Weights of a small mixture-of-experts language model, trained from scratch on English Wikipedia.
Training: 818M tokens, 6238 steps.
Below are experts of layer 2 (counted from 0) of a mixture-of-experts language model. Rows are named router (the router's row for the expert), gate (a neuron's input weights, with its number), up (a neuron's input weights, with its number) and show model dimensions 0-127. Each number is 500 + 25 x the weight over its row's rms, rounded and kept within 0 to 999. Numbers have three digits each.
After each expert's rows: "gets" lists some tokens that make up at least twice as much of what it gets as of all text. This comes from a sample of Wikipedia text that the model never trained on. Tokens count by the router's weight.

# expert 14
router:468530510548487472506495490510516497534472519451535494473497497493495491501551470457480441506521500521500488519485478525495514470524481451523508487484501503531475449498504466507499533485518532532492513521506501521498491494505486504484463475499494516495490464494492504521412485459493508554508509475500507471474460489519523503529511514483540535500551524505455474529505515523446458499526
gate1:479511524498471521490484557485511505501494534502491534464493482510512445468557495496492506526499503489473519517482473522465513489543472481512485480514521479509537504487518506560481523472487510554492473555478498494488465493462500465482498539492502552505524505491484529527470472514532517528557491479455521513487503489490489485514554514457520454470526482474493530515507490528469489483471
up1:496513488516485467483534508482495497473521534458556496518495529506471494475470509537528509474480533522519521473489496473486498522488493518512539540492528495533509534471426470491515494494534509476475526523494491488476515526462471473571482500511530483507506503542507508509506518521474525539489467498495493492496490517481472509465497505524508522498509582520471475477492484532516492438456
gets: "was ", "he ", "He ", "\n\n", "and ", "199"

# expert 31
router:459575509540495468536485503492526488514475476540508501468489479480505518470535481478499477515508515561484457487506509518472501463478494490547506519490499508531489521512488520508452556469499488521516544479513474520521500500506525500507497507507473520510499496494526520525394502499486497521485475480505496494518447495532478512535497491499515500484507501538459522498537496498491468447506
gate1:476535534531475497512537506529487441537505493512531478472495503476485511491526449516503487495511505541519508520466461549552520484486510520554484524489540509497491493491495475489468470452508508492531498527474505506461508512523483460507486503482510536487479517502539486487496489493484482512512475507538509508513440448474511484504471485460577530527502488520539485505520497521471517530487
up1:472532521470492500488487495479489518518500523480505492522494477520499518514463501471508545464523493531552477487524500471499522566471488469491442470538540525501480502513533516548470470505507503470500465509471525471541553507499488480476503533510487475479501512530500523497522514502501515468517496460572505476501471515521483504553519488497496509499548485550476511457491502505464517527508
gets: ".", "s", "t", "d", "st", ")"

# expert 27
router:467577520544500502506490491484526495495483515469503540504495492507481510522486500517482474505489499535507492525486505505510510471468528496508500520460493478471501479488494486479488505488462483536521509492522513553496476503479556485516513503477440504476512516494504466506374526495492503499496472511499501473485446483509525477509489517498519492432491532482493539553494510519513522502497
gate4:523477519528526523575508525482499476502441497505520494465495479569510563520505515490451460525480474507468493508482498507516504527495514503496541476492474460494511457507502527519464491466516485499480523530524487512461535478533498475532498537516502504507505514507530489479456486486480529522482496486486510508496473451473484518538505507501453462474466545496493519550515469502508502508492
up4:530509476507467501459474501560517474481501432490469454505516512487545486495515504456500503483550503508506525452480522470512517555487503504534508471508523499515506542523484481484489517510510466446490495501508509448478470553522502534555509493460505511511501528472495490515528558528484482506478462487487515501548480486525490506492505494494512517488494444483517508496474520486521506503535
gets: "L", "–", ".", "C", "M", "G"

# expert 23
router:439534489538519502506498520525529499523461506461506511516534505477502511512522453509481453497488553524517512535515542515503534495504507461499531478541499508507492468483488501480457513470494540467535504473471465553478501481525516491518520516522503487553496521496510478476397509466499511491476474531505514484500472461532513508518532482496521517482509527505505511510497484500494527483521
gate1:508497514508513502516495429481518463523523503532559493470525434514493469510497486489466450495539509487487517505516483489501495477475485539529450454522512484504479508553499525511456509482479512501516473497516515516483461463503503518487510502482470481458525515498463483481472489443456495516493525501522513461542505488515490477516487447493532493482502518492489489516535543510510523497554
up1:552489452450486503452526482527525522477511525486518521527504524520512503484497516452533502496517470480538443520499525521476519516489552479549504511487529507505477489484514505477536492482541499495494537468523487499507513516493498516470474504500494536525453484542510537462469533523537500506466566525491474517469505544512521525503476498484511529506512469525527520500528507522488512472463
gets: "\n", "0 ", "1 ", "2 ", "3 ", "5 "

# expert 17
router:419532523502487494485465507505480509536485478503513516498528448502514494498510486483483509474527531522535512473460524525505525482498538488535481504476479496541483494504514487492436539489523469526521516503518486532498502477468503476493515529495487485510508507472477462518378535493492498496487498482500499482475478501516468512533523492483524498464499538505498501451521489514506524500539
gate1:470507472495491472495507463511522503509476512480516498519507499509490467517477497503491510454516492479502513529481517553518526514463575483561511490517485511546463467537520493487454556482494505531487488523448477513509457514506508457466468507496475493492537505522469458522498511510509519486478517513521470489485477568468460477483458481511500453505528504475492480491515494525523522470504
up1:458494480485542496492483493476532464483475503502469511512532510490486483511507544481502514500503502533500475510502478465463540548492491498506523510504483512478494536502515487503478505522506491524473533473495496510551535500521510470530526592508502520468477459519503497507495490536491566559519503438541508508490488432472495528492501537510501530494482463486515521486518533502515486530487
gets: "|", "5", "6", "on", "16", "al"

# expert 16
router:464551499510519510502476499475515514537498502489503519504502451551498476505536527485491483552508519535477477549464480501493516505493495465534531517490491503507498480502493477494496511476483529485501503481507475547504480534493477507554506490502509526527471481518490525506437493506510495504462493480451454463485418525492512499535515495478532508466534528537483511545482466537469527485506
gate1:471499492533471502516498496469491524512499491520519536459483492486483520508521483453503497493489523532478544478463482521470508459465481495543492455499474489534484503518478496504473496506452504500518544510475525549506496531511506530482535479487502523476506509440479419479496555537491541460490506542508478493461500505518512455533530491496472506515489523509523510483523470535484514528522
up1:512505482521489550489482509498505495456501478511474516481516480505512473544491485499493524525448508494501509485539532521511484523524493480497502474492517486512592505497511520464490552558503463460492458469501532474533478522493514454495477521548440498496478496507529528505523472509489472473495487517550507479499517489486499473456453500473469504494494461497499517530479454498503479508470
gets: "of ", "in ", ". ", "for ", "to ", "on "

# expert 20
router:479533493532486513491482514502486522508497486482492517549513511501571505530537441510462532475515501524506490520475525542532489499491483493513480501497496495499512495502485479481459550497530479497493484503524504525512504505494506484501501489476465505497524514503462482498363516499516478513483516472491481474492469515507454500527520473514489532441513534475483502537523486513489491466511
gate1:475519510481534487488519462535515545523484531474511568518568496514501482527500441511480525506506524496507504518487544521474476525524525509498471489507477474501516511515521503507504491491515492492496536488467487545484460495474498446459505510484466515533508493556488458511472470504515502482489503486436520517462525517519489515544460509502522559463497509510493488505520498514524510523461
up1:508488483504452486507474525469496506507547483548486467492456507491511550462525503467529476471522493485523511475550482501507485496477517484542539555455525497498488485477443483509497487481536508490484498498494498485494487491497548526464482495510473511487513495486517497502510535517493568533476468516539514523502506475490513540490473504534512466551533523532476511508514527444518463505510
gets: "6", "3", "5", ".", "8", "7"